Experts of a small language model: vocabulary 16384.
Below are experts of layer 2 (counted from 0) of a mixture-of-experts language model. Rows are named router (the router's row for the expert), gate (a neuron's input weights, with its number), up (a neuron's input weights, with its number) and show model dimensions 64-127. Each number is 128 + 24 x the weight over its row's rms, rounded and kept within 0 to 255.
Before each expert's rows: a language model's description of what the expert responds to. This comes from a sample of Wikipedia text that the model never trained on.

# expert 26
Line breaks ending table rows and list items, plus closing parentheses, braces and quotation marks followed by a space or punctuation.
router [157 136 166 121  78  85 149 119 149 145 135 136 111 134 144 178 167 140 115 162 165 115 159 119 135 118 152 147 129 123 123 125  87  98 113 154 136 121 146 134 138 167 135 145 122 152 105 129 164 169 115 157 129  88 145 131 153 114 181 128  98 115 158 156]
gate0 [162 120 167 142 136  91 107 120 108  86 131 121 127 123 143  75 112 150  74 124 121 160 105 176 102 134 151  89 137 138 113  89 118  95 117 152  98 125 179 148 157 156 138 144 157 138  98 126 149 108  92 139 127 169 183  96 118 136 100  97 122 135 101 126]
up0 [130  67 131  97  81 117 134 106 130 140 122 115 128 166 149 150 131 133 123 113 122 130 127 125 130  89 145 118 154 115 151 144 121 130 156  95 128 105 122 153 136 109 130 120 151 109 128  94 111 113 151 103  88  92 132 104 107 103 116 129 132 115 169 132]
gate1 [120  93 165 142 122 133 159  53 168 149 152 184 133 138 117 145 145  93 124 173 166 168 167 112 143 115 129  97 191 105 114  93 150 106 131 110 115 106 155 126 126 125 156  92 111 134 138 146 147 116 121 116 120 131 157  98 106 119  83 130 125 120 155 136]
up1 [144 158 126 125 134 124 127 120  69 132 126 147 133 111 127 109 106 125 130 151  92 152 121 123 140 118 113 137 216 152 130 118 147 135 109  91 140 111 167  97 144 119 104  95 154 157 119 114 129 103 157 125 124 115 112  87 111 153 101 135 147 146 128 138]
gate2 [133 156  81 138  87 132 126 126 144  98 128  91 128 149 117 174 117 140  94 132 142  87 121 131  98  93 135 114 122 138 114  78 117  76 140 125 157 121 145 171 140 149 119 132 107 119 106 111 125 136 137 124 128 134 116 133  52 116 108 125 149 118 147 116]
up2 [140  87 146  90 114 161  93  71 161 115 141 147 132 116 121 155 135 124  79 130 150 103 114 145 145 153 107 132 169 156 126 183 163 130 137 133 146 140 121 113 150 138 121  66 144 115 136 117 144 111 110  87 112 134 177 116  94 127  96 119 124 120 158 140]
gate3 [110 149 101 135 110 126  99  95 115 117 129  92 139 115 133 144 122 126 134  96 130 132 122 166 128 131 187 136 155 131 141 154 132 129 118 155 108 105 150 116 132 120 101  98 100 171 121 102 137 147 108 129 113 102  96  77 111 142 109 108 119 145 122 119]
up3 [ 96 131 123 138 156 112  99 158 126 109 130 111 117  97 115 123 121 107 172  92 158 135 132  95 171 124 169 117 156 108 155 125 145 168 146 111 140 103 141 137 124 141 136 160 105 142 165 104 118 133 128 130  82 143 156 145 127  94 135 153 100 127 110 116]
gate4 [135 126 122 141 151 123 131  99 128 150 127 111 101 117 113 159 126 123 142  86 136 111 133 142 124 145 105 148 173 153 111 141 131 118 115 129 126  82 144 132 127 128 139 114 112 156 156 131 145 126 148 108 120 133 160 111 133 147 107 103 112 102 106  82]
up4 [127 127 109 138  99 141 109 128 128 157 109 113 129 121 108 134  91 118 116  99  98 154 147 109 175 148 129  94 157 147 109 158 107 152 126 138 147 137 143 111 111  73 129 134 154 131 178 103 123 152 104 114 119  94 144 141 126 100 124 126 131 117  92 112]
gate5 [139 142 122 120 103 115 149 115 110 102 139 111 157 142 123 136 107 121 171 136 101  82 148 116 116 105 157 143 134 131 104 117 137 143 122 105 113 103 160 128 135 155 147 116 137 153 151 117 109 119 145 117 154 123 139  91  90 150  88 155 152 128  97 147]
up5 [132 126 180 121  99 139 119 157 147  59 141 115 120 153 104 144 187 128 111 136 114 135  97 130  88 123 172  99 168 132 131 120 141 104 142  80 138 141 105 188 110 132 115 155 120 115 135 119 168 122 128  98 145 126 191 172 137 108 169 130 121 105 127 125]

# expert 13
Final pieces of words that end before a space, often plural nouns or name endings, such as yards, points, -ation, -ov, mi.
router [ 66 105 107 155 115 165 131 105  97 109  94 125 101 107 114 134 127 150 132  99 101 171 163 139 121 122 163 121 149 120 111  75 154 110 135 133 131 103 171 162 128 151 126 125  88 119  90 124 106  98 124 140 105 119 141 169 145 108 107 109 145 137 136 140]
gate0 [105 118 118 115 137 126 171 111  90 103 151 159 120 100 128 150 140 112 117 137 119 124 171 105 145 145 144 109 140 126  99 101 141 132 144 124 115 141 171 149  67 147 140 153 150 115 123 125  87  86 128 100 109 113  98 157 138  85 133 102 131 173  93 104]
up0 [153 124  87 154 134 121 113 132  80 100  77 108 106  78 135 118 118 140  98 126 146 135 176 121 149 134 138  84  92 131 105 101 131 138 104 115 161 126 106 176 120 147 112 168 156  70 156  95  80  86 149 125  98  97 114 158 135 152  96  96 147 108 117 122]
gate1 [131 127 123  93 102 113 143 111 124 152 108 126 124 132 162 108  89 157 113 105 127 141 124 132 151 148 104 117 140 152 131 132 137 133  91 116 133 117  98  94 121 127 152 132 177 120 150 157 122 135 152 114 125 152 117  91 147 183 147 109 133  82  88 111]
up1 [117 145 170  90 132 130 133 116 160 107 160 155 141 157  89 128 119 111 166 158 128  77 105  99  85 110 138 169 146 109 165 161 146 121 184 136 102 135 148  89 116 111 148 108 117 167 130 169 154 166 115 139 181 147 132 123 129  79 179 127 115 141 169 142]
gate2 [101 112 107 109 114 136 110 115 172 105 179 135 141 128 138 135 103 124 131 143 140  99  92 124 158 170 150 127 177 126 146 151 173 118 166 138 102 177 125  90 116 123 147 136 104  97 113 173 140 169 105 105 171 131 127 126 111 165 139 141 118 144 143 138]
up2 [ 70 101 128 116 137 124 118 138 148  99 105 101 136 110 143 161 154 109 142 124 157 146 111 116 127 157 123 134 115 107 132 129 111 112 132 138 133 191 121 135 137 151 154 114 109 131  88 111  87 146 116 165 128 112 119 112 138 116  99 122 102 124 126 120]
gate3 [ 83 157 153 104  81 145 131 106 138 128 158 167 125 143  96 125 126 146 155 136 116  99  87 124 111 172 172 163 182 117 125 139 124 137 183 195 108 136 168 101 126 107  91 120 109 138 136 122 150 126  98 119 147 133 146 182 145 131 153 148 114 137 134 153]
up3 [125 144 123 114 108 122 126 174 117 103 149 154 128 132 151 134 119 120 128 152 141 141 153 142 116  91 111 145 123 100 131 146 106 106 105  96 140 140 112 127 129 126 205 120 137 132 152 178 138 125 161  96 120 168 158 141 115 166 180  47  93  74 114 139]
gate4 [108 124 147  89 100 121 152 129 151 113 146 169 146 148 124 134 135 146 158 167 161  91 116 102 157 122 117 101 156 130 134 165 145 154 184 129 114 111 105  74 159 114 158 128 122 140 159 124 156 164 128 137 157 194 114 140  87 126 148 132 152 132 146 120]
up4 [128 100  94 116 118  88 101 135  96 136 147 109 119 101 119 176  93 139 103 142 156 103  82 133 171 127 135 140  99 111 146 119  97 100 147 126 115 125 120 118 154 139 101 123 110 134 120 133 114 143 136 164 149 106 120 141 122 113  99 141  66 103 115  90]
gate5 [106 165 116  95 105 180 103 119 113 115 160 161 133 158 140 107 147 122 139 137  91  94 125  95 105 151 155 120 130 147 126 139 101 132 122 116  71 168  98 114 136 148 132 111 162 130 156 100 138 133 150 100 140 102 144 134 103  78 137 145 140 160 103 143]
up5 [ 96 152 118 114 129 111  77  83 134  53 143 113 156 144  75  93 121 128  99 149 108 163 127 126 106 154 100 110 142 135 101 143 171 118 104  95 123 162 139 142 123 138 110 111 153 133 131 136 110  99 108 125 139 122 126 153 122 135 134  74 149 104 109 122]

# expert 16
Complete numbers and number words in measurements, stats tables and counts, such as 260, 137, 20 km, two, United.
router [ 86 162 116 151 108 153 153 136 108 113 116 123 145 146 110 164 135 121  82 129 116 109 129 129 116 170 110 143 170  95 133  99 115 120 172 154  85 122 173 115 140 126 153  82 107 123 103 145 138 154  97  88 145 166  95 127 112 112 130  92 103 127 133 107]
gate0 [ 99 134 160 104 161 124 146 107 142 133 102  88  64 137 114 177 125 183 138 106 140 117 128 153 121 118 124 155 129 114 141 170 148 169 159 120 101 160  99 129 129 119 139 158 115 150 125 174 132 136 118 139  78  93 144 119 125 126 128 128 103 140 119 171]
up0 [144 126 114 146  56 142 169 139 115 119 158 165 206 139 110  73 150  90 117 148  96 136 123 121 131 127 145 142 135 131 124  75 120  82 128 125 134  91 145 124 132 152 133  91 102 146 128 108 138 156 130 144 168 197 150 130 123 113 146 134 143 102 161 106]
gate1 [ 99 140 152 108  85 158 141 130 146 138 143 101 157 124 109 155 156 131 156 131 117 108 112 105  84 135 147  97 113 140  81 110 168 101 142 167 105 126 132 116 148 143 128 109 135 136 160 180 141 147 130 141 150  97 125 137 119  96 114 186 124 125 152 115]
up1 [114 134 141 155 152 120 140  86 112 135 121 135 153 181 181 114 151 123 146 157 155 149 109 127 124 113 128 160 134 156 153 125  94 139 124 177  76 131 161 135 162 147 110 110 154 133  98  80 158 138 173 141 125 126 136 112 116 182 113 141 134 150 168 131]
gate2 [129  73 140 123 133 158 107 127 123 119 137 114 106  95 114 105 110 149 154 117 120 130 112 106 145 116 141 174 124 148 163 124 123 126  98  70 131 110 117 132 109 129  94 147 111 114 145 184 126 128 139 154 137  97 171 137 136  85 111 133 159 106 137 141]
up2 [164 140 136 117 151 159 144 133 105  86 139 127 103 123 138 136 118 147 117 131 117 117 109 133 168 120 113 140  91 135 127 123 105 169 133 125 113 152 168 120 142 116 106 175 138 118 139 151 127 106 151 147  82  97 141 164 128  96  89 140 153  97 113 100]
gate3 [136 158 120 160 137  87 138 141 111 141 142 137 122 119 135 116 106 118  96 135 169 131 136  78 134 147  79 114 108 122 119  99 100 129  98 117  81 126 129 134 114 143 146 107 124 116 146 105  99 161 109  87 134 149  89 153 128 140 120 150  83  82 126  95]
up3 [146 120 116 101 100 170 110 148 145 147 116 174 126 176 154 119 141 118 105 117 119 114 117 163 130 149 126 194 129  95 134 162  93 103 152 135 115 159 144 113  95 104  60 118 125  93 102 160 145 145 170 118 133 158 123 101  95  99 108 140 162 180 124 114]
gate4 [111 129 163  97 107 167 147  87 166  94 154 120 130 154 133 113 148 123 157 102 129 108 148 138  71  96 153 121 140 141 154 152 154 111 146 156 152 125 152 130 137 101 112 118 116 174 124 130 151 179 129 173  97 109 129 109 143 121 134 123  96 161 118 122]
up4 [142 117 138  88 111 143 100 127 123 105 156 132 114 118 108 139 122 111 113 166 165 137 149  87  92 121 137 154 134 129 117 123 113 157 116 195 163  97 156 148 145 133 150 160 111 122 114 151 170 146  89 152  96 116 126 115  97 107 122 161 108 102  97 112]
gate5 [131 157 115 170 134 158 177 129 121 160  88  96 107 127 127 161 103 157 132  87 143 148 130 147  97  79 137 132 105 136 142 120 184  90 118 128 137 150 137 111 119 125 106 115  96 152 147 119 125 108 138 108 105 147  90 131 142 128 110 134 139 148 129 149]
up5 [129  90 149 128 139  80 132 118 178  68 151 144 131 173 138 133 152 132 122 138 172 148 115 139 114 161 128 130 113 148  98 128 125 139  86 103 140 120 103 173 108 157 149 142 160  99 105 158 157 151 118 115 162 157 140 106 149 120 144 105  99 119 138 144]

# expert 11
Given names and proper-name words like John, University, State, House, especially in sports rosters, team tables and credit lists.
router [ 47 128 108 128 116 129 144 100 135 113 150 156  89 197 122 108 131 110 147 165 116 145  99 132 115 132 142 149  97 148 118 120 160 141 118 128 164 106  87 132 113 154 146 118 106 134  98 148 132 136 109 184 112 151 119 132 116 128 136 148 115 113 112 139]
gate0 [162 158 125 172 124 159 105  88  97 130 163 112 134 119 158 143 110 184  83 163 105 141 128 126  99  41 121 138 107 115 129 106 128 116 105 111 103 144 126 123 100 178 128 110 102 128 109 113 125 119 135 163 115 108 161 120 119 168 165 114 165 122 120 124]
up0 [133 157 172  93 144 134 137 117 173 156 106 107 124 112 107 131 152 123 146 159 119 106 114 152 108  89 128 135 117 135 141 141 144 124 113 143 158 147 115 159 100 124  94 144 133 101 181 147 120 146  91 136 135 128 177 123 112 129  98 158 172 135 144 168]
gate1 [131 148 116 144 129 131  95 152  88 137 144 133 109 147 149  94 130 134 116 112 138 157 126 126 134 113 118 129  54 113  91 115  68 147 107 139 144 122 103 166 105 132 153 143 161 132  95  83 132 130 147 169  99 121 136 136 123 152 103 113 136  94  93 143]
up1 [112 116 128 116 171 111 108 135 145 107 126 122 120 161 113 114 100 125  86 136  99 132 100 125 117 136 128 139 150 147 111 130 152 129 190 150 135 135 118 157 157 158 137  95 106  96 115 150 152  96 128 105 117 139 125 117 122 100 135 129 121 142 130  94]
gate2 [ 61 162 157 102 118 148  92 127 153 131 103 110 105 132 106 117  80  71 132  98 132 146 162 147 112 191 150 120  98 135 150 158 127 137 146 138 136 149 114 130 138 122 115 120 133 117 113 115 103 137 107 113 125 152 112 172 133 141 106 135 118 125 133 125]
up2 [143 109 153 109 125  98 115  92 130 136 148  89 159 129 130 169 119 188 146 122  94  80 134 141 128 110 131 150 178 136 111 139 136 126 172 125 106 106 144 109 165 101 121 113 118 142 152 160 161 126 113  90 153 113 149 116 119 126 163 138 141 163 169 142]
gate3 [208 112 113 109 168 133 171 129 134 146 137 145 151  98 100 125 108 200 130 123 156 130 144 115 134 138 140 144 144 131 125 130  91 123  82 123 112 102 111 104 153 111 145 155 129 138 138 136 117 134 136 154 138 135 162 111 147 133 120 129 108 101 142 134]
up3 [ 69 148 122  88  86 128  98 147 147 123 162 109 147 108 115 134 159 117 138 144 124  84 161 124 122 136 146 149 154  81 156 125 122 110 162 169 130 140 166  97 140 124 114  83 136 103 138 143 147 152 106 110 135 138 108 112 103  84 137 105 137 144 133 151]
gate4 [142  95 166 149 135 147 125  96 127 110 139 119  95 168 101 162 122 128 163 128 122 100  88 115 107 172 150 105 139 142  96 129 122 142 149 107  94 160 130 151 131 127 110 106 115 119 173 146 124 145 145 114 161 130 121 118 128 158 171 124 117 172 127 137]
up4 [112 187 147 116 132 139 121 154 179  93 136 138 129  63 117 101 129 110 190 123  99 148 162 162 148 126 181 125 121 135 157 138  94  99  96 134 149 129 123 101 150 129 114 133 127 123 113 124 136 136 144 141  46 122 123 131 135 109 123 150 143  90 130 140]
gate5 [152 149 115 174 114  91 157 112 101 131  97 143  80 136 147  87 132 123 125 129 122 147 103 144 142 122  98 120 114 155 147 103 177 121 101 123 126  78 117  93 128 140 150 141 134  98 175 112 127 128 114 144 116 114 127 151 135 104 132 174 130  93 118 116]
up5 [127 113 138 104 113 111  96 135 135 101 151  92 155 123 112 133 140 121 128 129 141 111 147  82 152 134 148 118 128 103 130 150  98 157 118 113 137 125 134 190  83 108 134 103 151 136  94 154 118 124 144 112 137 123 127 132 114 141 108 100 127 149 129 136]

# expert 10
Single digits inside years, counts and scores in tables, e.g. the 2 in 2014, plus scattered word pieces like ers, ically.
router [140 124 162 121  92 122 121 106 124 125 119 103 135 124 130 183 148 153 109 145 133 104 129 133 108 137 160 143 152 149 115  92 106 107 125 154 154 123 119 129 112 121 129 100  90 110 175 132 140 126 105 149 150 122 116  67 101 111 144 134 112 119 151 127]
gate0 [105 119 108 119 101 118 107  98 115 126 116 128  96 109  95 124 155 105 124 116 157 121  93 117 144 131  80 147 147 114 136 115 107  81  39 157 113 126 123 128 167 107 137 156 156 101 122 170  91 203 162 127 119 144  91 154 110 130 132 133 160  93 134  88]
up0 [111 130  91 147  79 139 141 130 155 135 150 113 140 150 120 158  94 138 121 142 102 106 101 112 155 158 199 118 129 109 135  94 118 139 148 173 153  97 133 122 125 143 144 110  98 138 135 103 180  87 117 145 112 124 113  97  90 166 104 142 131 153 163 157]
gate1 [141 105 134 121 128 115 118 107 107 155  93 143 167  69 119 127  86 136 114  98 116 173 116 127 117 136 122 146 117 128 126  95  91 155  94 136 101 127 121 108  90 108  87 130 161 126 133 135  88 130 138 123 163 147  89 153 130 191 112 132 137  96 156  76]
up1 [120 125  97 138 170 112 148 185 122 124 127  98  88 122 107 105 109 105 124 110 181 122 131 112 102 138 111 127 135 133 129 172 131 106 150 106 140 144 135 139 117 132 123 146 170 136 130 128  79 125 157 136 110 102 115 175 134 141  83 156 108 124  98  98]
gate2 [123 153 104 100 133 141 128 136 126 117 160 146 140 122 119 125 148 111 129 120  96 120 111 130 154 100 124 176  99 117 142 132 147  93  86 144 150 120 168 129 106 124 118 102 109 131 120 127 159 168  98 110  90 155 133 119 136 156 113 101 105 134 110 137]
up2 [143  76 107 128 138 130 140  87 107 142 131 139 149 122 107 137 128 138 104 167  77 142 118 152 131 139 135 149 140 133 111 157 137 148 174 119 152 155 118 139 152 136 102  95 124 117 117 132 157  96 142 113  84 123 137 151 124 157  81  86 163 122 107 113]
gate3 [ 77 139 114 136  87 140 110 146 120 117 168 111  87 145 141  93  95 105 142 140 133 133 112 115 141 139 161 168 144 153  90 159 140 133 168 157 143 136 172 141 120 152 152 144 130 126 130 155 109  95 106  96  75 113 136 155 154  98 148 143 129 127 118 132]
up3 [120 156 120 134 133 113 129 189 120 102  87 124 135 107 129 100 108 115 126 111 151 160 126  99 121 142 106 113 167 169 138 180 122  89 128 154 149 137 139 123 120 143 101 154 189 115 127 153  74 108 147 149 108  96  88 147 118 139 114 173 109  99 151  83]
gate4 [132 123 123 152 108 170 150 120  89 136 131 150 100 175 126 128 130 117 117 115  98  96 111 116  73 118 149 182 149 113 123 127 132 127 135  99  58 118 104 126 124 134 156  97 112 155 139 150 154 135 101 114 154 129 160 123 117 126 113 121 141 146  79 129]
up4 [162 114 101 136 136 133 143  90 123 110 111 126 118 138 108 147 159 111 141 120 137 152 140 108 186  51 111 163 116 102 122 169 147 129 128  97  99 146 141 134 104 128  93 120  85 138 138 149  96 153 146 137 140 122 169 103 146 143 148 148 107 145 147  77]
gate5 [123 155 127 184  97 141 148  76 123  84 165 173 138 127 109 135 125 123 115 148 124 114 134 125 144 127 131 131 151 122 137  97 102 124 165 150 151  83 126 143 151 131  98 136  84 129 159 152 103 162 141 157 168 124 147 196 114 142 140 108 162 110 128 114]
up5 [136  86 113 117 143 112 148 166 122 113 158 134 128 138 132 127 117 136 122 163  99 100 113  96 135 153 117 117 119 159 136 105 111 131 159 145 115 132 127 132 137  87 117 136 129  68 150 112 145 102  97 129 126 131 111  81 120 109 151 130 109 121 177 123]

# expert 25
Capitalized adjectives and nouns inside institution or place names after the/of, e.g. American, National, County, Technical University.
router [ 53 131 133 151 142 145 161 144 133 117 102 125 101 176  91 123 107  90 147 140 134 181 125 110  87 123 130 138 139 121 125 111 175 131 123 126 127  87 133 111 158 164 119 156 127 169 135 151  97 118 115 146 129 132 158 133 122  94 132  97 170 110 113 126]
gate0 [137 128 116 161 133 124 150 128 114 130 136 134 155 124 109 128 122 123 146 126 113 158 155 112  76 153 145 146 109 105 107  99 145 114 133  88 132  96 121 116 126 167 115 146 185 115 139 137  98 128 142 145 115 110 163 181 110 141  83 109 142 124 106 116]
up0 [150 160 118 120 128  91  97 160 160  97 121 126 127 157 132 131  98 105 128 137 130 109 117 132 198 115  77 139 128 181 137 113 102 130  82 143 155 157 138 129 134 101 125 126 115 127 110 119 115 118 114  83 152 137  80  93 138 138 134 172 170 108 139 127]
gate1 [102 109 119 165 115 117 137 108 124 119 122 135 122 134  96 142 109 155 151 124 143 120 168 105 126 127  94 166 137 144 124 112 182 114 138 108 145 119 104 125 107 140 103 132 103 115 115 126 135  91 128 101 110 125 155 146 121 160 117 118  80 147 109 162]
up1 [117 134 150  76 117 137 137 125 148 130 158 150 129 116 128 146 191 137 129 121 122  83 126 151 166 131 143 108 131  86 143 163 122  97 139 154 125 133 143 122 149  77 129 105 139 128 106 110 143 104 109 139 152 119 141 156  92 143 140 180  92 156 173 178]
gate2 [124 120 137 123 137 125 173 136 151 120 115 142 147 148 126 127 113 119 132 120 159 144 116  64 146  95 139  84 110 114 145 141 143 152  62 119 128 119 146 113 122 130 167 134 130 150 119 110 145 175 133 123  84 136 129 121 171 158 164 141 128 106 105 109]
up2 [122 123 134 112 113 133  85  90 106 148 175 125 140 121 132 151 160 142 146 137 131  96 125 133 129 115 138 168 161 101 142 156 135 121 190 141 123 137 132 112 123 110  87  75 100 111 110 163 134 150 105 129 216 119 133 100 117 117 127 137 105 168 166 154]
gate3 [102  91 135 131 136 142 127 110 136 118 114 148 114 132 169 133 153 153 152  93 122 135 148 150 125 121 109 123  86 137 138 121 173 117 183 179  60 144  85 144 173 124 126 150 119 145 204 118 150 118 145 146 104 140 131 159 128 152 119 136 113 135  85 152]
up3 [151  96  99 145 163 105 152 135 110 111 131 102 110 117 141 141 138  91 120 128  92 174 141 109 120 134  69  88  77 137 117  86 137 170 113 119 104 139  78 160 124 176 109 181 136 111 157 124 120 104 136 144 112 112 144 165 143 136 131 118 135  95  94 104]
gate4 [161 199 156 123 145  94 112 136 159  91 152 139 144  96 119 130 101 136 135 126 139 105 127 125 130  96 107 137 161  97 164 109 127 120  87 117 147 151 138 159  68 102 109 120  92 100 100 139 103 114  86 125 131 102 136 118 133 114 158 154 110 145 149 145]
up4 [100 124 169  90  93 136 126 128 149 120 142 128 158 153 105 142 161 140 118 151 143  78 123 107 124 161 129 151 176 120 156 130 127 101 184 120 118 169 162 109 132  87 130 105 111 141 118 133 159 136 145 135 133 150 119  95 137 118 137 138 121 162 165 168]
gate5 [106 144 100 142 123 116 145 110 113 151 149 100 133 117 108 122 126 137 122 118 120 168 140  95 101 130 157 101 132 108  97 114 130 147 142 124 145 102  94  99 145 150 134 174 144 133 136  85 115 116 131 152 113 118 172 157 139 123  86 110 144 128 112 112]
up5 [232 134 127 155 140 119 112 131 140 161 103 125 139 125 163 161 117 117 123 137 102  95 115 143 175 155  93 149 110 146 129 120 127 138 103 149 132 170 139 152 120 121 131 109 123 154 133 123 127 149 146  78 157 154  95 121 115 130 118 157 146 105 141 129]

# expert 30
Pipe separators between table cells, and paragraph breaks after headings or sentences in lists and articles.
router [139 126 118 119 117 153 171 101 158  97 113 148 114 140  95 108  90 176 208 105 131 132 104 123  91 131 128 130 167 140 138 119 139 115 117 136 136  92 143 105 156 125  98  93 136 151 104 123 132 135 124 152 136 125 174 126 100 109 127 127 147 131 166 148]
gate0 [126 143 149  88 113 180  91 204 108  78 117 111 146 112 120  42 185 133 108 137 123 151 159 107 122 144 125 166  92 121 112 145 153 166 151 227 110 110 135 124 117 126 155 167 157 102 130 168 149 131 106 114 131 123 117 158 128 122  95 128 123 140 111 183]
up0 [119 149 155 131 114 118  94 149 134 125 124 122 131 117 154  68 131 130 123 126 135 124  89 101 104 157 124 143  82 137 107 103  94 151 155 146  98 129 112 180 126 133 136 146 178 101 197 135 128 126 112 130 169 103 113 130 139 110 105 168 109 114 127 162]
gate1 [126 106 186 105 140 139 135 111 119  90 133 116 136 153 138 116 127 152 156 158 114 146 117 166 122 154 144 103  98 170 114 112 134 146 148  76 123 189 132 109 114 130 111 126 131  82  80 141 146  94 123 179 174 142 141 149 164 124 164 165 145 152 175 114]
up1 [147 142  68 165 113 100 117 114 119 140 123 133 120 147 112 194 124 104  96 120 150 121 149 141 136  99 153 153 145  75 109  70 119 136 134 164 144 113 138 157  96 121 165 142 102 131 139 114  92 134 114 102  87 119 116 141 103 111  93  86 112 141  69 172]
gate2 [134  87  86  97 101 147 156 112 145 146 113 153 105 156 143 125 100 136 128 105 114 110 139 100 160 104 145 166  91 129 107 123  93 135 142 133 129 108 102 155 106 118 157 122 115 130 135 147 147 148  87 152 136  95 132 114  99 119 116 123 121 138 110  87]
up2 [124 145 154 113 142 155 142 153 174 163 103 115 177  83 113 134 138 118 103 164 159 148 117 137 115 171 109 139 130 174 120 107 119 150 139 164 124 178 163 140 144 137 148 156 129 145 155 137 128 140 144 113 125 116 120 152 161 151 134 110 135 147 166 118]
gate3 [130 134 120  82 122 155  99 132 134 132 142 116  92 154 142 135 130 129 142 133  95 106 127 145 149 124 161 156 137 137 120 100 136 123 133 117 116 120 145 133 112 131 125 129 101 114 138 139 138  95 130 113 109 147 167 110 107 130  72 132 135 141 126  93]
up3 [114 131 139 115 162 114 117 120 117 143 121 137 122 152 170 155 114 121 137 143 140 102 152 117 141 121 143 135 129 132 147 165  82 106 123 136 115  88 125 132 137 129 145 123 141 150 157 152 151 116 139 137 156 132 160 124  65 174  97  96 118 116 154 162]
gate4 [124  93 144  90 118 111 130 140 130 104 129 146 125 140 123 205 113 140 116 120 151 113 104 128 108 147 138 119 174 102  94  94 130  97 127 157 124 134 121 141 140 126 118 109  81 105  89 153 131 104 109 137 207 154 164 153 130  71 129 140 145 126 118 120]
up4 [134 149  99 118 143  83 130 159 140 116 127 124 125 122 136 149  90 161 143 115 158 138 125 107 118 138 110 119 127 138  93 125 113 112  98 107 154 151  94  97 136 153 133 128 117 111  88 122 123 110 148 133 169 165 175 155 119 114 156 123 137  98 110  94]
gate5 [131 144  96  80 155 110 116 175 129 182 122  84 135 125 117 183 138 130  90 130 126  92 141 147 104 127 148 164  85 177 131 131 116 130 140 148 158 165 160 128 109 125 120  96  84 145 127 130 114 121 131 119 134 144 126 159 138 120 133 110 139 115 121 108]
up5 [132 116 147 112 123 124 124 108 102 146 121 118 171 137 167 165 136 120 100 102  95 111 150 158 138 176 129 170 124 113 107 113 162 128 137  90 134 181 124 137 113 119  96 133 146 137 141 134  84 136 150 102 134 149 116 128 145 120 142 128 138 140 144 136]

# expert 8
The first three digits of years such as 200, 198, 196, after a pipe, parenthesis or in, often in headings and tables.
router [ 95 137 127 105 101 131 139  85 138 119 182 142 138 141 136 173 127 126 137 144 159  74 109 151 121 148 105 121 152 113 111 107 124 108 113 158 117 133 123 111 103 101 136  90 130 100 147 139 171 146  87 111 155 133 148 126  90  99 146 148 140 116 128 108]
gate0 [156 130 142 124  83 154 150 124 126  93 179 131 121 130 150  72  97 155 158 145 161 134 100 102 133  94 147 146 112 114 143 115 105 134 147 115 138 103 148 145 140 148 170 129 114 128 125 151 115 138 137 157 146 112 138 104 115 135 133 128  94  95 110 117]
up0 [151  79 134 120 125 106 115 132 160 162  91 133 121 103 163 121 150  98  96 132 122 149 149 140 168  79  88 103 155 164 115 121 109 145 113  94 150 137 138 162 150 120  84  95 158 142 135 154 117 133 139 118 109 159  99  92 145 141 130 155 140 108 130 164]
gate1 [126 129 174  98 139 181  93 116 108 118 138 144 148 138 159 128  86 131 117 158 114 114 125 130 120 120 141 166 105 158 122  85 138 113 133 113 138  89 125 112 136 109 116 105 118 135 128 153 151 105  99 125 163 158 150 130 127 120 136 110 107 145 121 174]
up1 [123 102 113 145  70 142 116 151  88 139 107 125 109 126  90 108 108 158 138 125 147 112 109  97 117 147 148 109 142 166  87 111 146 121 131 141 192  93 110 122 155 131 141 119 105 103 114  68 108 106 118 139 117 105 165 130  89 147 125 128 127 110  52 127]
gate2 [111 118 171 119 164 161 155 140 142 144 201 131 101 137 113 133 145 151 128 157 118 137 133 102  87 157 113 185 123 157 125 111 141 149 173  92 131 150 151 146 141 158 113 120  98 134 167 115 168 129 117 141 116 141 133 115 112 121 118  80 131 145 120 152]
up2 [109 126  86 157  59  73 131  97  93 111 121 108 151 148 116 144 180 133 112 136 113 118 105 137 149 128 176  77 138  70 133 120  93  90  61 130 152 115 119 125 114 112 124 130 123  90 141 177 109 108 140 122 144 121 140 168 115 126 141 163 144 109 129 100]
gate3 [111 135 122  93 102  94 137 148 156 136 117 157 115 116 141 137 161 117 113 136 102 168 126 166 140  86 141 106 153 100 120 117  94  76 162 144 104  82 123 114 143 150 150 128 136 146 122 154 143 145 112 140 137 128 110 111 121 147 131  90 129 125  96 111]
up3 [153 102  66 154 108 111 122 162  76 120 138 158 154 137 162 124 114  94 124 158 122 114 135 161 118 146 114 128 125 126 108  99 115 133 165 128 149  82  87 133 120 155 130 157 146 131 126 133 140 126 127 124 113 165 150 154 164  79 124 147  93 126 123 164]
gate4 [121 113 126 161 150  94 154 112 122 104  99 137 115 171 153 153 130  88 122 116 109 113 112 100 164 162 117 147 128 115 133 158 126 161  95  90 171 152 162 125 120 156 102 106 152 113 132 109 155 103 124 108 127 127  94  82 151 141 137 124 117  99 112  93]
up4 [ 93  96 159 143 106  75 124 117 105 118 131 157 134 119  92  87  85 121 164 127 143 143  88 119 122 169  79 154 100 132 159  85 146  99 128  82 176 141 100 135 147 133 137 133  86 129 119 111 149 148 133 164 119 115  80 106 116  86 103 136 112 115  99 136]
gate5 [112 139 172 144 114 125 119 133  85 115 119 121 131 141  95 132 115 133 131 134 150 139 150  96 102 161 135 136 160 114 195  89 153  97 119 125  71  57 133 132 117 135 173 128 113 164 100 163 138 126 164 140 134 146 123 101 129 113 161 117 162 144  92 137]
up5 [137 138  90 148 132 132 157 152 105  84 147 115 125 119 176 106 122 121 100 172 112 154 140  96 143 121 129 120 122 118  80 116  47 147  86 149 134 128 122 134 110 116 139 145 109 134 117  80 116  85 122 143 152 137 123 128 140 143 145  80  75 101 108 138]